config = dict(
    n_layer=9,
    d_model=192,
    n_experts=256,
    experts_per_token=4,
    d_expert=32,
    d_shared_expert=192,
    activation='gelu',
    moe_layers=[1, 2, 3, 4, 5, 6, 7, 8],
    router_score='sigmoid',
    normalize_top_k=True,
    routed_scale=2.5,
    balance_loss=0.0128,
    balance_bias=False,
    n_groups=8,
    groups_per_token=2,
    init_std_router=0.00972,
    lr_router=0.000594,
    n_head=12,
    n_kv_head=12,
    head_dim=32,
    vocab_size=8192,
    norm='layernorm',
    norm_place='pre',
    norm_eps=1e-05,
    positions='learned',
    qk_norm=True,
    attn_scale=0.235,
    tie_embeddings=False,
    parallel_block=False,
    init='normal',
    init_std_qkv=0.0999,
    init_std_o=0.0167,
    init_std_up=0.0999,
    init_std_down=0.0129,
    optimizer='adamw',
    lr=0.00169,
    beta1=0.95,
    beta2=0.98,
    weight_decay=0.083,
    lr_head=0.0053,
    grad_clip=1.0,
    warmup_steps=316,
    schedule='wsd',
    decay_fraction=0.888,
    decay_shape='cos',
    final_lr_fraction=0.1,
    batch_tokens=32768,
    seq_len=1024,
    doc_mask=True,
    train_tokens=315900000,
    steps=9641,
    dataset='wikipedia_en',
)
Below are experts of layer 4 (counted from 0) of a mixture-of-experts language model. Rows are named router (the router's row for the expert), up (a neuron's input weights, with its number), down (a neuron's output weights, with its number) and show model dimensions 0-191. Each number is 128 + 32 x the weight over its row's rms, rounded and kept within 0 to 255.
After each expert's rows: "comes after" lists some tokens at least twice as common just before its tokens as in all text; "mostly gets" lists some tokens that are sent to it at least half of the time. This comes from a sample of Wikipedia text that the model never trained on. Tokens count by the router's weight.

# expert 43
router [106 177 163 180 144  93 157 143 100  98 111 116 111 145  83 132 128 142 131 140 210  90  44 115 140 109 168 122 157 125 122 115  61 142 135 155 163 117 114 118 157 147 124 113 115 160 163 159 172 103 181 127 149 142 115 117 110 120 129  92  92 122  82 163 121 150 155 110 122  92 135 151 130 135 106 155 104 118 145  77  96 175 124 156 134  74  70  83 149 173  90 133 103  85 208 127 165 124 119 119 163 173  91  92 147 103  86 122 150 106  98 147 119 132 146 116 135 115 165 134 134  67 131 126 156 143  96 137  69 112 148 155 153  97  44 137 131  78  71 150 178 124  75 178 139 144 127 120  87  76 103 149 118 116 105  99 151 111  84 151 124 155 143 127 182 122 100 138  65 144 126  61 120 167 117 188 118 156  72 212  99 104 140 185 103 157 132 175  43 148 151 135]
up0 [146 136  78 113 105 132 163 107 123 108  90 147 104 105 141 113 141  68  95 125 159 118 147 121 125  98 119 150 149 103 118 137 144 131 114  95 128 160  59 129 113 154 133 128  70 165 166 130 135 100 136 157  60 125 195  60 107 120  98 120 120 144  85 137 151 171 147  70 187 160 163 154 159 193 144 123 151  94 114 133  85 143 122 111 106 155 120 110 104  65 115 145 166  90 143 187 182  61 103  99  69 164 152 137 178  88 153 116 109 139 165 124 101 118 192 111 120  74 173 113 103  97 153 148 114 160  98  94 125 102 188 147 143 119 141 197 109  65 134 142 146  95 115 189 182 123 102 140 117  83 146  46 102 165 130 101 106 103 106 173 104  86 146 129 115 107 126 158  92  70 115  88 143  44 133 140 166 116 131 152 198 122 145 156 138  92 106 108  87 118 174 155]
down0 [ 86 196 135 105 100 124 160 119 148 111 112  64 156 129 101 169  95  91 143 145 133 140 170 113  75 120  92 112 153  67 125 120 129 111 107  98 129 166  92 137 100 147 112  87  72 115 125 118 107 128 173 102 145 115 115 165 118  99 128 121 160 155 121 144 106 130 106 131 209  90 111 147  86 173 210 154 124  89 121  79 140 143 169 120 122 115 147 140  72 137 160 174 173  97 113 129 137  72 167  94 123  89 154 115 149 156 173 134 147 161 108 133 104 172 103 133  75 105 127 115 116 149 111 138 150 202 102 138 149 161 191 148 126  58  91 159  94 112 112 166 210  92 144 170 126 146 131 159 128 132  94  96 158 151 142 155  80 115 133  88  95 109 254 134 169 162 119 126  83 158 140 187 104 131 169 147 121  99 189 135  75 102 115 105  76 120 137 126  81 125 160 101]
comes after: "\n", " the", " a", " was", " is", " and"
mostly gets: " most", " ext", " due", " acc", " ass", " rel"

# expert 238
router [ 92 143 187 156 212 148  93 169 113 133 115  51  63 155 111 134 116 120  81 141 116 119 136 131 183 146 201 141 127 151 162 132 104 159 158 134  90 158  99 141 178 100 144 113 130 152 144 146 154 100  90 117 113  73 101 186 125 136 173  75 159 177 135 150  85 101  82 119 125 103 135 123 116 117 103 148  87  92 127 105 108 137 131 139 117  85 189  92 125 121 152 168  81  72 162 104 169 131 169 133 218 146 117 159 146 154 104  38 153 146 153 144 124 127 141  99 130 149 139  99 127 149 123 127 128 139 110 143 131 124 155  83 111  50  91 138 129 125  99 138 122  98  86 108 123 205 130 129 100  90 171  76  96  79 143 121 153 158  87  96 136 146 141 121 196 122  73 126  99 183 109 129 109 195  92 130  95 189 120  97 117  72 109 173  99 146 107 140 151  86 103 111]
up0 [121 159 116 149 117 129  83 140 123 151 104 130 150 152  71 125 199  83 118  91 175  95 113 111 100 137 201 128  77  59 100 113  89  83 126 183 130 130 142 135 131 159 196 145 138 175  98  74  71  91 122 132 150  97 153 107  81 173 137 152 150 121 102 118 150 102  75 180 104 148 193 176 145  91 142  85 146 152 113 108  97 142 148  66  97 127 125 139 180  96  82 186 107 111 118 148 123 123 121  85 168 163 183 125 128 142 104 148 101 102  99 125  79 120 133 144 198  65 141 128 151 129 139 132 109 118 104 143  83 113 107 132 108 137 172  59  96 109 190 137  97 145 119 131 105 117 162 153 148 107  77  86  81 168 127  87 140 109 148 111 214  74 136 138 132 185  94 140 135 116 113 109 107 154  75 129 138 105 154 161 111 120 193 158 125 105 115 178  73 146 144  88]
down0 [151 179 119 120 114 128 119  84 119  88  98 169 105  82 154  83 138  85 106 161 143 158  95 162 108  81 190  60 177 117 177  99 105 119 104 123  76  86  85 166 193  93 137 132 107  73 168 123 153 113 154  89 177 109 118 118 128 142 146 132 114 138 118 108 169  95 118 149 124 125 165 140 160 180 111 139 133 130 184 153 109  83 118 116 134 191  70 111 156 157 119 129  84 104 163  66 113 153 173  85  81 160 154 144 104  87 136  85  78  73 128 166 160  78 157 131 177  95 162 146 119 132 133 114 157 203 137 156 109 131 122 120 143 164 173 160  63 115 178 112 135 133 134 114 165 150 144 159 122 118 120  48 123 155 100  81 159 179 142 142  64 108 143 147 140 163  87 124 170  66 108 162 210 111 172 132 146  94 129 148 152 123 136 140 147 100 164 127 137  89 117 146]
comes after: ",", " and", " of", " a", " is", " as"
mostly gets: " Ge", " non", " dis", " social", " ge", " political"

# expert 39
router [115  97 205 120 215 131 121 190 131 149 143  63 154 107 100 139 124 133 136 146 100 105 102 149 139 163 184 139 100 156  83  97 128 164 110 102  90 149 119  89 137 163 199 160 153  90  71  93 150  95 101  95 169  89 151 132 105 160 190 124 133 129 108  68  84 122 109  99  96  91 146 113 142 169  72 179  66 156 127 117 155 144 106 134 148 136 156 153 168 159 167 141  32  66 129 145 105  64 147 146 167 164 118 147 116 119 151  90 149 143  73 107 131 112 135 136 166 133 166 125 104 160 142  99 165 196  89 154 166 137 120 145 119  96  65 126 121 133 108 159 107 117 117 121 147 178  77  78 127 137 134 154 140 111 138 109 165 129 112  87 169 114 137  91 155  81  90 119 130 164 115 138 158 146  88 157  86 157 233 121 120 100 117 144 101 163 110 154 117 102 149 120]
up0 [138 120 119 170 124 185 156  91  77 142 142 113 131 119 103 130 157 122 147 138 168  46 112 144  97 126 122 128 158  60 163 150 104  50 106 141 171 163  89  56 106 131 162 125  94 121 100  77 138 130 160 134 152 110  98  68 135 111 126 123  72 116 140  99 111 166 155 124 124 129 187  56 130 116 132 149 131 162 172 152 113 168 119 104 148  96 128 196  90 147 123 154 132 113 107 128  85 113 141 139 148 125 107 194 100 147 113 155 185 116 113 138 145 118  52 173 130 131 136  92 123  77 134 164  93 145 173  85 135 144 101 116 134 106 132 162  87 109 165 124 115 162 136 161 105 143  98 132 163 127 151  65 107 246 135  86 122  99 117  94 110 110  62 132  94 101 164 174  94 113 109  66 107 156 182 186 127 123 159 193 174  94 115 142 144 140 138 134  79 109 154 177]
down0 [120  67 164 148  89 149 160 169 165 143 104 164 106 147 124 158 135 104 101 142 109 117 153 144 126  83 126 182  90 114 113 119  69 163 144 135 176 117 117 158  69 167 135 132  89 101 121 107 183 149 126 122 113  82  76 191 120 115  63 170 113 170 132 149 126 144 146 197 109  85  96 143  47  86 143  98 152 106  85 100 171 155  70 147 158  95 117  95 171 156 124 110  89  74 170  88 103 129 107 126  95 105 129 144 171 135  78 133 108  54 133 166 156 104 118 150 203 147 153 113 103 130 135 171 132 171 153 170 173 155 121 103 109 127  87 131 127 143 130 218 166  90 122 146 129 145 120 138 146 127 104  93  94 111 125 125 121 114 160 133 151 119 176  77 160 106 119  99  65 131 128 153  98 106 127 134 202 194 138 172 171  89 108 185  66 148 124  93 124 109 139 115]
comes after: " a", " the", " and", " to", "'s", " was"
mostly gets: " l", " d", " w", " b", " p", " st"

# expert 30
router [ 99 162 157 105 186 135 112 156 135  88 122  66  91 125 120 103 114 125  41 137  87 127 134 118 176 166 173 175  99 126 123 128 106 145 164 133  86 132 127 134 206 107 141 144 114 181 147 127 160 110 105 133 122  91 129 187 120 149 188 107 147 172  99 151  92  75  89  86 131 123 113 164 116  99 105 164  91  92 131 124  82 159 124 142 121  87 153 109 100 114 163 177  72  67 150 114 162 161 127  86 191 175 100 127 126 142 131  64 177 138 131 152 141 128 161 144 131 119 142 108 117 164  73 142 133 155  96 146 108  93 176  95 134  91  60 100  87 140 126 142 120  75 127 111 118 182 154 106  94  69 181  80 102  75 100  80 144 152 119 145 147 136 129 147 153 143  61 109 150 173 103 123 106 216  94 149 132 162 125 102  71 104  85 186 108 142 141 154 171  96 109 139]
up0 [156 115 122 100 126 167 115 122 128  88 170 116 148 148  70 133 167 127 135 170 127 183  94 166 117 103 150 100 139 120  97 141 141 139 110 174 186 118 160 128 201  98 149 149  77 152 153 112  85  78 148 124 125 157 130 106  37 145 107  99 118  99 108 119  87 115 152 147  84 144 161  81 113  98 150  87 144 131 106 153  84 137 119  91 134 142 132 149 172 184  98 140  70 110 160 145 141 159  96 179 125 175 101 128 112  94 111 110  91 113 115 136 126 179   1 151 157 103 158 161 114 107  97 128 179  99 108  80  88  79 147 151 133 112 143 166 117 117 164 166  90 196 198 182 136 127  98 150 125  93 127  95 104 129 168 122 133 109 126 122 154 105  97  54 117 136  78 152 111  93 110 120 116 207 140 202 131 143 166 145 120 122 152 125 134 105 131 183 127 158 127  56]
down0 [147 166 101 212  97 108 121 170 129 111 131  88 162 128 176  82 127 128 178  48 137 130 187  91 105 147 135 118 173 139 147 148 170  94  87 104 207 121 111 104  86 181 133 117 174 138 114 139  87 109 161  35 143 178 182 112  63 121 134  89 177 110 143 125  75 126 183 126 117 100 153 132 131 156 139  90 129 122 123  66 154  80 129  99 125 132 137 170 183 215 101 158 114 163 103  95 125 167 152 167 170 161 122 111 161 135 100 118 126 131 147 155 109 158 134 163 168 184 123  51  87 116 164  64 107 114 109 118 109 136 135 168 136 134 120  93 116  94 170 132  69 110 156  99 121 137  45 128 115 112 125 135 103 122 196 131 118 117 126 133 141  90  86 113 171  98 105  95 148 118 119 141 133  88 123  77 114 117 128 181 136 156 145  97 140 121  90 156 120 145 124 125]
comes after: ".", ",", " the", "-", " by", " of"
mostly gets: " Rick", " Jeff", " Ke", " Wil", " Wy", " Matt"

# expert 248
router [ 88 147 181 142 210 113  97 148 113 113  99  60  90 157 124 126 104 121  96 169  93  99 123 146 172 159 181 141 132 123 153 159 106 156 149 114 104 158 105 136 166  99 138 119 117 119 141 137 167 102  83 139  97  73 133 199 120 143 179 100 151 167 128 150  66  74 111  96 129 137 149 130 100 103  85 171  84 100 121  77 118 124 117 126 106  97 175  87 148 155 137 180 111  85 144 104 156 139 147 132 242 146  99 132 125 160 104  70 164 156 128 170 104 124 148 132 112 156 139 122 152 131  99 134 136 126 107 163 109 100 170 102 105  58  50 135 151 119  85 143 131  74  89 128 151 207 142 140  93 127 145  82 102  79 144 135 146 131  98  89 147 163 120  99 170 133  50 122 112 164  87 121 103 182  79 152  98 206 108  99 124 120 122 146  86 168 121 157 142 120  95 100]
up0 [136 156  60 174 107 103  51 112  85 120 150 139 136 146 101 165 135 141  89 125 126 126 158 104  91 158 117 165 103 151 157 110 146 114 161 105 134 119 131  89 102 150 140 125 101  98 141 100 107  95 136 184 142 150  83 143  97 154  63 127 106 137 118  97 106  99 125 178 155 150 134 104 185 157 124 134 182 135 108 118 149 152 158 123  92 143 110 161 149 144 102 140 130 141 119 131 122 116  94 112 143 147 155  71 142 160 184 105  61  68 127 150 141 157 115 139 160 119 170 126 125  44 179  68 100 109 109 137 154  89 122 110 154 206 146  94 118 170 139 183 132 141 109  91 139 136  75 161 148 138 126 148 136 194 202 118 150 205 180 178 133 134 193 151 167 179 122 130 114 131 156 107  92 109 143 129 161  79 154  85 127 122 192 100 184 133  74 149  75 159 218 115]
down0 [155  98 164 118 173 122 172 150 143 144 143 114  91 127 142  76 132 121 117 134  86  95 221 201 152  93 194 104  83 175 173 152 122 121 161  95 115  90 103 121 155 112  67 158  86 217 131 120 146 117 100 128 134 180  92 109 111 117 178 200  92 160  93 109  75 147  91 107 160 113 118 121 196  92  91 120 131 119 146 111 110 149  80 108 102  60 100 133 139 136 141  96 122 128 124 150 155 172  92 130 128 147 137 100 152 106 167 156 129 158 138  96  84 156 143 108 152 121 171 124 111 159 126  71  54 117 143 124  90 167 102 101 136 132  94  77  82 140 200 155  66 140 141 167  81 150 113 103 162  70 147  78 108 109 142  83 176 135 120  93 168 144 149 112 155 102 188 124 159 131 130 120 158 136 136 119 129 197 107 160 116 120  94 141 114 110 123 135 122  66 134 171]
comes after: " ", " —", " to", " and", " ±%", " 0"
mostly gets: " dem", " dis", " tal", " art", " social", " ec"

# expert 53
router [130 105 146 199 232 118 125 111  96 108 122  69  79 136 111  93 112  97  67 143 121 115  81 155 163 145 165 138 178 173 142 115 128 130 106 140 118 152 165 122 164  95 132  84 109 113 124 150 144 131 100 120 157 111 130 161 121 161 162 109 130 149 142 151  85 120 124  93 137 128 171 134 160 121 123 191 107 116 116 117 108 146  78 117  73  98 132 132 107 171  92 125 126  75 170  74 135 135 100  68 191 156 121 153 156 103  63 103 123 146 151 118 128 162 118 161 158 137 178 138 146 172  51 131  95 189 112  99 150 111 130 136 121  60  68 119 125 114  93 136 162 118 118 172  85 157 178 140 110 137 152  55  85 108  96 124 138 136  85 125 120 128 161 124 190 108  99  98 133 132 103 128 109 207 100 160 128 216 123 176  70  68 107 134 105 164 143 109 111  71  95 160]
up0 [141  82 102 157 104 175 133 117  92 164 152 159  98 165 117 150 149 141 141 146 167 128 139  74 185 114 204 105 172  83 120 146 179 137 172 156 148 145 117 104 162 116 108  78  63 139 107 168 140  94 141 105 139 144  87 131 139 152 131 126  67 142 139 157 105 116 120 123  93 184 160 107 161 142 130 107 135 114 146 126 111 171 116  89 140 167 127 139 113 120  96 110 178 138 125 102 156 121  53 121 169 137 154  80 105  71  99 172  74 128 163 105 114 200 113 143 169 115 162 164 123 131 121 149  59 147  98  87 108 128 148 178 169 165  95 166  96  60 156 194 164 212 131 172 144 149 109 130 129 113  97  65 103 167  97 135 113 129 118 119 106 100 183 106 175  90 117 141  65 109 160 121 177 147 201 155 123 157 126 170 115 121  95 111 122 164 106  70 129 100 185 135]
down0 [140 150 110 134 111 124 105 143 163 157 119 225 138 102 121 140 170 179 113 150  74  93 126  82 107 120 144 146 132 103 152 147 108 100 153  98 155 195 112  97 113 188  58 165 165 101 147 136 147 181 170 114  56 127  99  89  90 137 146 124 112 106  96  71  90 127 131 109 145 116 122 154 147 117 140 123 148  70  90 128 144 140 112 122 146 146 146 144 189 104 154  91 177 147 144 142 173 135 151 125  52 145 142 130 112 127 115 127 100 113  96  92  82  93 110 157 123  98 163 141 105 175 168 119  52  92 145 128 157  41 166 122 129 108  90 147 129 113 177 136 187 135  56  80 121 103  93 178 104  91 107  85  87 101 129 165 150 126 125 186 131 130 118 210 155 128 113 122  86 129 119  83 135 121 186 141 161 104 127 194 175 107 188 113 121 179 138 126 174 140 128 119]
comes after: " the", " to", " a", " and", " an", " is"
mostly gets: " f", " comp", " ass", " due", " dr", " inf"

# expert 70
router [ 82 113 132 152 159 193  67 186 111 118 110  93  98 142 122 154 156 123  55 184  88  84  79 104 118  98  52 179 125 132 102 172 111 132 148 175 105 156 117 133 136 123 156 165  37  99 126 131 129 109 114 146 168 125  94  83 113 156  85  87 101 103 105 161 169 136 105 119  87 159 127 111  95 125  64 163 146  96  89 157 117 136 104 134 118  62  79 121  84 150 111  98 128 151 135 122 167 118 121 101 126 181 195 117 175 176 112 125 188  83  83 124 105 124 106 113 123 116 155  98 166 148 101 110 105 140  95 136 131 146 153 143 127 103 102 174 164 105 103 146 162 184  88 115 112 127 123 130 104 136 150  84 120 125  90 135 108 163 144 166 125 138 132 123 148 111  31 169 154 138 145 126 201 152 169 157 140 124 141 139 100 104 199  99 155  78 167  77 107  81 122 182]
up0 [156 105  96 128 181 180 140 113 139 108 170 176 144 149 110 137 149 130 139 140 211 168 134 207 130 221 105 131 158  70 115 151 127  95 133  70  68 139  91 119 132 155 173 120 112 134 111  91 118 107 148 124  80 108 131 134 128 160  92 106 113  67 140 129 130 134 108 141 181 144 140 164 155 153 146  96 158 160  89 156  72 112  40 163 135  98  94 151 134  98  86 108 104 127 143 125 113 109  91 170 149 140 101  61 108 157 108 149 125  84 115 138 112 103 156  97  96  86 140 135  96 134 146 136  56  70 116 151  99 134  85 122 136 159  64 148  84 166 137 140 142 131 148 149 140 115 115 122  94 202 100 179 143 128 192  87  57 158 170 154 126 109 155 136 118  92 108 165 158 116 110 119 146  74 123 149 163 157 123 130 145 133 119 172 151  82 138 117 104 152 231 160]
down0 [ 73  64 111 181 121 116 142 162 154 141  89 112  73 164 111 116 123 156 125 136 168 148  83 140 114 103 102 143  93 143  98  64 151 127 113 107 171 158 127  78 128 126  94 170 106 153 148 124 101 143 176  56 103  97 193 130 113 135 108 118 149 107 144 111 159 148 197 162 158 100 117 140 121 142 133 201 176  80 103 120 135  90 130  91 102 120 146  77 105 123 166 123 113 113 106 137  90 132 113  86 177 102 168 156 108 183 135 152 105 129 147  30  79 119 101  96 199  91  53 117 115 165 116 126 151 185 115 155 119 141 207 118 125 141 138 168 118  89 144 137 105  98 121 172 168 153  96 119 136  92 126 138 154 110 149 124 195 106 174 142 125 110 120 103 124  52 143 159 131 176 161 114 130 146 131 132 119 125 166 135  44 159 138 133 125 102  49 163 172 157 131  99]
comes after: " was", " He", " he", "==", " has", " the"
mostly gets: " New", " later", " been", " then", " became", " early"

# expert 32
router [128 180 179 172 144 101 112 162  91 166 120  97 102  97  73 143 114 101 142 106 136  74  45 164 115 126 204 115  95 155 121  98  97 111 152 121 132  93 157 112 120 106 151 137 126  86  95 187 156  78 149 115  85 142 178 151 146 102 185 142 165 160 112 110  98 137 143  79 100 112 149 124 168 127 115 114  90  60 122  52 131 156 123  70 148 134 131 149 135 151 149 151  45  65  85 130 166 156 132  94 183 196 132 139 136 170  88 117 157 159 176 122 149 205 136 132 178 112 156 115 125 152 114 112 102  90  90 149  94 119 112 138 140  89 112  94 105 128 112 140 125 144 127 126  97 138 113 119  71  98 120 120  88 100  96  81 160 124  92 129  91 110  98 126 145 129  73 141 128 166  85 145 109 193  95 167 158 171 133 161 124 175 144 115  97 148 101 179 175  46 133 116]
up0 [116  70 139 152 131 124 115 120 122 105 142 160 144 134  92 145 208  94 173  97 146 165  73 140 116 161 150  73  84  95 173 158 134 117 140 127 147 144 134 107  97 153 115 103 140 131 148 117  92  72  77 173 118  87 121 149 152 173 125 182 167  98 124 154 129 178 121 147 107 122 110  87 227 150 155 158 122  65  72 140 144 126  91 109  93 117 160 154 119 166 124 157 101  79 144 177  90 111 157 196 134 120 154 123 112 157  91 119 132 165 162 162 169 110 125 110 145 166 148 163 141 124 151 107  79 100  77 138 113 116  78 190 166 163 198 166 123 129 134 167 132 107  93 123  94 157  73  68 200 140 133 114 128 139 148  74 152 108 121 134 127  91 143  81 102  96 135 156 160  80 147 150 158 146 143 111  84 108 245 145 180 132 154 160 130 104 119 123 135 159 125 156]
down0 [104 154  64 145  98 119 168 138 145  60 117 102 131 171 122 164 170  56 188 172 118  99  89 136 149  78  99 107 202 125 124 138 144 139 118 125 212 122 121 164 148 131 130 141 125 113 123 121 129 160 110  94 127 108 164  71 166 113 114 176 107  73 104 107 148  90 168 130  94  78 132 159 125 102 165  52 129 114  90 118 106  99  43 141 111 185 150  96 194 115 126 168  90 164  85 115  85 150 141 148 123 152  97 194 162 135 106  75 149 136  78 160  98 172 159 116 123  81 146 153  61 148 138 133  85 114 134 107 138 141 216 157 114 109 126 140 121 173 130 170 125  62 171 139 128 141 158 115 172 141 102 124 135  93 109 105 134 142  93 151 106 135  84 159 180 139  89 123 116 126 119 186 109 128 108 153  94 140 157 133 150 139 198  86 113 178 112 121 149 142 137 153]
comes after: " the", " a", " and", " to", " of", "'s"
mostly gets: "pl", " most", " cl", " pl", " Pl", " Gr"

# expert 129
router [103 160 187 142 203 117 115 165 104  99 105  56  76 149 117 130 103 131  83 156  99 112 131 128 178 152 174 146 116 132 153 144  87 160 142 141 102 141 147 134 180 128 138 140 139 149 146 161 155 103  84 130 116  59 150 201 113 151 187  85 148 155 141 131  59  93 125  90 128 104 126 166 101 115  74 152  66 119 123 109  96 119 116 134 112  93 184 109  92 135 142 155 102 100 145 112 158 136 162 151 204 142 105 139 126 159 107  82 177 145 136 153 120 140 166 103 131 183 144 124 141 133 115 126 146 176  96 162 118 126 172  93 119  70  58 114 156 143 103 135 114  83  80 112  95 210 146 127  81 115 158  83 105  83 120 111 150 169 117  81 166 176 122 133 164 104  65 105 108 164 108 133 130 182  62 138 109 212 129 114 111 130 102 188  83 155 101 146 145 134  94 116]
up0 [ 95  70 108  89 106 112 171  97  95 112 164 144  84 106 128 127 221 125 123 152 154 136 119 151 104 119 153 102  81  99 156 168  99  38 124 160 205 141 112 148  99 117 137 121 154 142  87 135 138  85 140 116  88 130 108  73 137 135  84 120 153 129 124 110 162 158  55  96 127 135 226 158 127 131 122 116 127 170 133 157  99 172 143 156 132 141  76 172 190 118 110 150 115 131 134 129  48 177  67 149  77 143 162 118 152 152  99 131 108 156 153  48 118 132 116 129 149  85 155 113 105  95 148 102  89 159 120 149 137 145  97 187 106 126 183 103 152 140 120 158 127 214  79 161 128 125 154 136 171 146  96 142  60 165 122  97 110 130  67 163 123 114 123 117 130 148 146 155  78  70 180 125 125 167 135 113 169  88 160 140 149 162 131  85 151 120 158 150 106 110 144 130]
down0 [134  86 109 128 170 115 128 149 121 184  64 117 128 150 105 125 180 133 123 104 175 211 180  85 115  90 140 144 148 139 144 166 102 119  97  87 155 121 200 145 156 111 100 144 119 168 142 144 165 135 105 106 130 103 157  97 196 148  59 115 128 153 129 241 152 158 169 137 173 131  89 113 108 154 137 110 141 165 134 149 112 154  87  40  85 141  92 153  63 103 133  67 116 134 133 128 141 143 126 164 124 103 113 119 100 160 131 122 139  65 109 158 148 140 127 153 178 123 112  96 114 107  63 148 151 117 173 148  99 107 106 157 147 158 142 115 118 133 132 101 120 183 116 115  70 158 114  87 145  69 140  94 107  29  52 169 153  86 131 129 111 172  82  86 123 150 112 143 126 111 137 132 117 135 129 140 145 146 158 112  36 129 154 150 121  98 117 120 179 113 138 113]
comes after: " the", " The", " a", "|", "The", "–"
mostly gets: " r", " speed", " lo", " sn", " ship", " h"

# expert 165
router [154 161 162 105 154 118 169 106 114  80 135 123  70 141  90 150 105  75 142 159 111 112 133 105 136 152 122 140 123 118 123  90 131 133 133 167  81 105 138 139 184 156 170  96 113 150 124  92 159  57 111 141 171 136 125 155  83 211 167 162 144  72 163  39  94  90 146  69  70 140 153 129 124 122  81 129 116  94  97 128 108 204 113 144 162 118 118 165 152  99 130  89 109  88 154 105 163 124 100 134 146 175 169 129 123  94 122  85 152 159 160  96  74 176 150 128 145 111 160 121 105  98 110 135 144 165 150  95 154 112  56 112 125 154 108 107  94 138 156 192 133 113 134 104  99 146 182 116  76 157 135 123  90  96  81   4 153 122 161 166  86 125 137 136 149 135 125 113 183 151 116 113  96 166 112 125 157 133 184 107 109 133 122 149 132 151 160 152 113  59 184 163]
up0 [131 111 112 197 114 107  64 156  85 114 153 132 166 132  90 119 175  71 171 138 182 188 125 123 152  98 161 127 118  89  95 161 127  91  94 117 157 200  90 112 127 151 179 161 142 133  92  76 140 130 137  93  70 151 152 123  95 124 154 120  81 108 126 127 153  77 120 167 214 109 140  97 143 100 170  65 160 149 143 169 169 110 168  96 138 124 119 154 201 164 133  82 170 141  64 136 133 172 130 141 102 162 110 122 141 170 121 130  92 109 158 106  79 116 143 178 180 135 112 132 122 151 126 109 125  74 128  96 135  96 109 115 132 141 126 149 150 133 168  89 179 154 134 116 146  74 159 207 144 116 123  93 155 154 130 117  57 139 138 122 126 147 142 101  84  92 137 115  94 119  97 123 123 100  62 137 154  55 172 127 198 125 102 120 192 108 141 166 116 123 143  71]
down0 [169 142 125  97 172 156 119 146  64 112 129 140 178 130 136 117 163 133 106 137 146 187  74 101 120  86  82 130 106 108  72 137 105  52 165 135 125 121  73 121 139  96  69 116 101 188 155 155  98 174 136  72  83 143 121 102 123 122 133 140  90 117 138 137 147 102  97 149 163 102 142 119 112 125 193 129  85  54 162 120  97 105 151 125 139 144 139  73 194 162 148 105 140  87 151 110  69 155 127  97 124 163  91 121 121 175 146 130  85 148 162 150 142 101 189 117 156  81 165 161 150 175 147 159 134 177 138 143 110 105 156 122 128 189 161 135 171 169 128 108 188 123  87 150 151  80 177  70 134 134 117  94 137  90 126 122  97 119  89  62 193 146 122  79 127 101 113 190  77 145 100 185 161 119  73 144 143 166 140 160 101  92 113 114 160 124 150 129  86 179 102 133]
comes after: ",", " the", "-", ".", "|", ":"
mostly gets: " C", " L", " S", " W", " T", " R"

# expert 187
router [149 176 160 179 171 108 150 147 131 117  98  71  25 155 129 131 121 108  86 122  98 125 107  81 183 141 170 152  97 158 154 116 125 155 147 189  96 160 128 122 176 125 147 116 165 115 102 133 141  92  47 161 139 103 140 176  84 164 141 114 110 124 177  94  81  78 121  82 123 139 127 130 138 115  96 184  91 123 144  78 116 158 134 107 165  61 156 127 138 127 114 150 120 109 124  83 196 133 112 126 177 158 147 158 141 121 124  70 151 133 119 138  85 136 143  97 156 182 128 102 119 141 120 138 105 143  93 134 145 151 156  88  90  57 104  97 133 102 164 181 114  64 136  73 146 205 139  91 113 118 149  91  71 122 153 101 126 139 170 149 147 136 148 131 166 113  40  85 128 168 170 138 125 151  87 121 123 189 152  95  70 138 118 145 115 156 169 154 155  71 120 106]
up0 [124 112 121 171 137 108  75 126 104 105 112  80 123 157 102 115 147 112 161 130 141 155  56 124 158 109 171 120 112 107  92  77 124  65  86 113 118 103 119 125 149  73 167 157 130 122 125 131 147 132 148 157 108 167 156 153 155  88 150 131 116 124  54 167 168 156 101  97 125  57 119 176 175 134 204 133 151 107 111 153 170  88 130 109  93 115 159  54 122 143 117 148 166  63 130 106 113 133 112 152 141 173 131 118 127 143 102  89  98 125 146 170 164 153 156  83 129 151 179 194 114 137 152 119 115 108 138 182 200 114 113 176  81  50 152 133 152  53 124 103 173 165 163 123  75 121 106 119 163 130 145 100  96 192 100 155 152 153 101  92 177 149  98 110 141  84 160 131 135  83 172 122 145 135 163 155 108 115  88 125 124  83 114  78 114 197 124 126  93 167  63 108]
down0 [151 120 159 113 131 136  70 107  47 152 141  98 201 102  90 140 176 158 151 127 164 122 132 126 139 153 177 108 102 149 127 124  99 116 156  59 158 144 119 128  49 159 122 110 110  89  65 153 174 119 163 128  70 147 110  41 147 119 142 131 131 144  99 158 145 127 147 195 116 131 124 149 122 178 130 140 109  84 108 109  98 133 147 114 147 164 105 150 176 134 100 124 155  69 107 100  83 146 133 151 144 170 119 163  96 139 141 136 107  78 120 121 161 141 116  99 175 138 153 144  86 124 134 150 187  89 138 161  97 108 114 153 181 154 102 152 148 150 150  48 180 144  74 120 100  75 148 169 141  93 140 147 124  64 144 148 132 105  84 127 125 106 147 101  87 161 156 180 195 139 131 146 142 111 102 175  98  95 129 140 203 165 135 113 158 113  51  60  91 172 165 127]
comes after: " |", ":", " the", " of", "-", ";"
mostly gets: " D", " T", " H", " K", " Y", " R"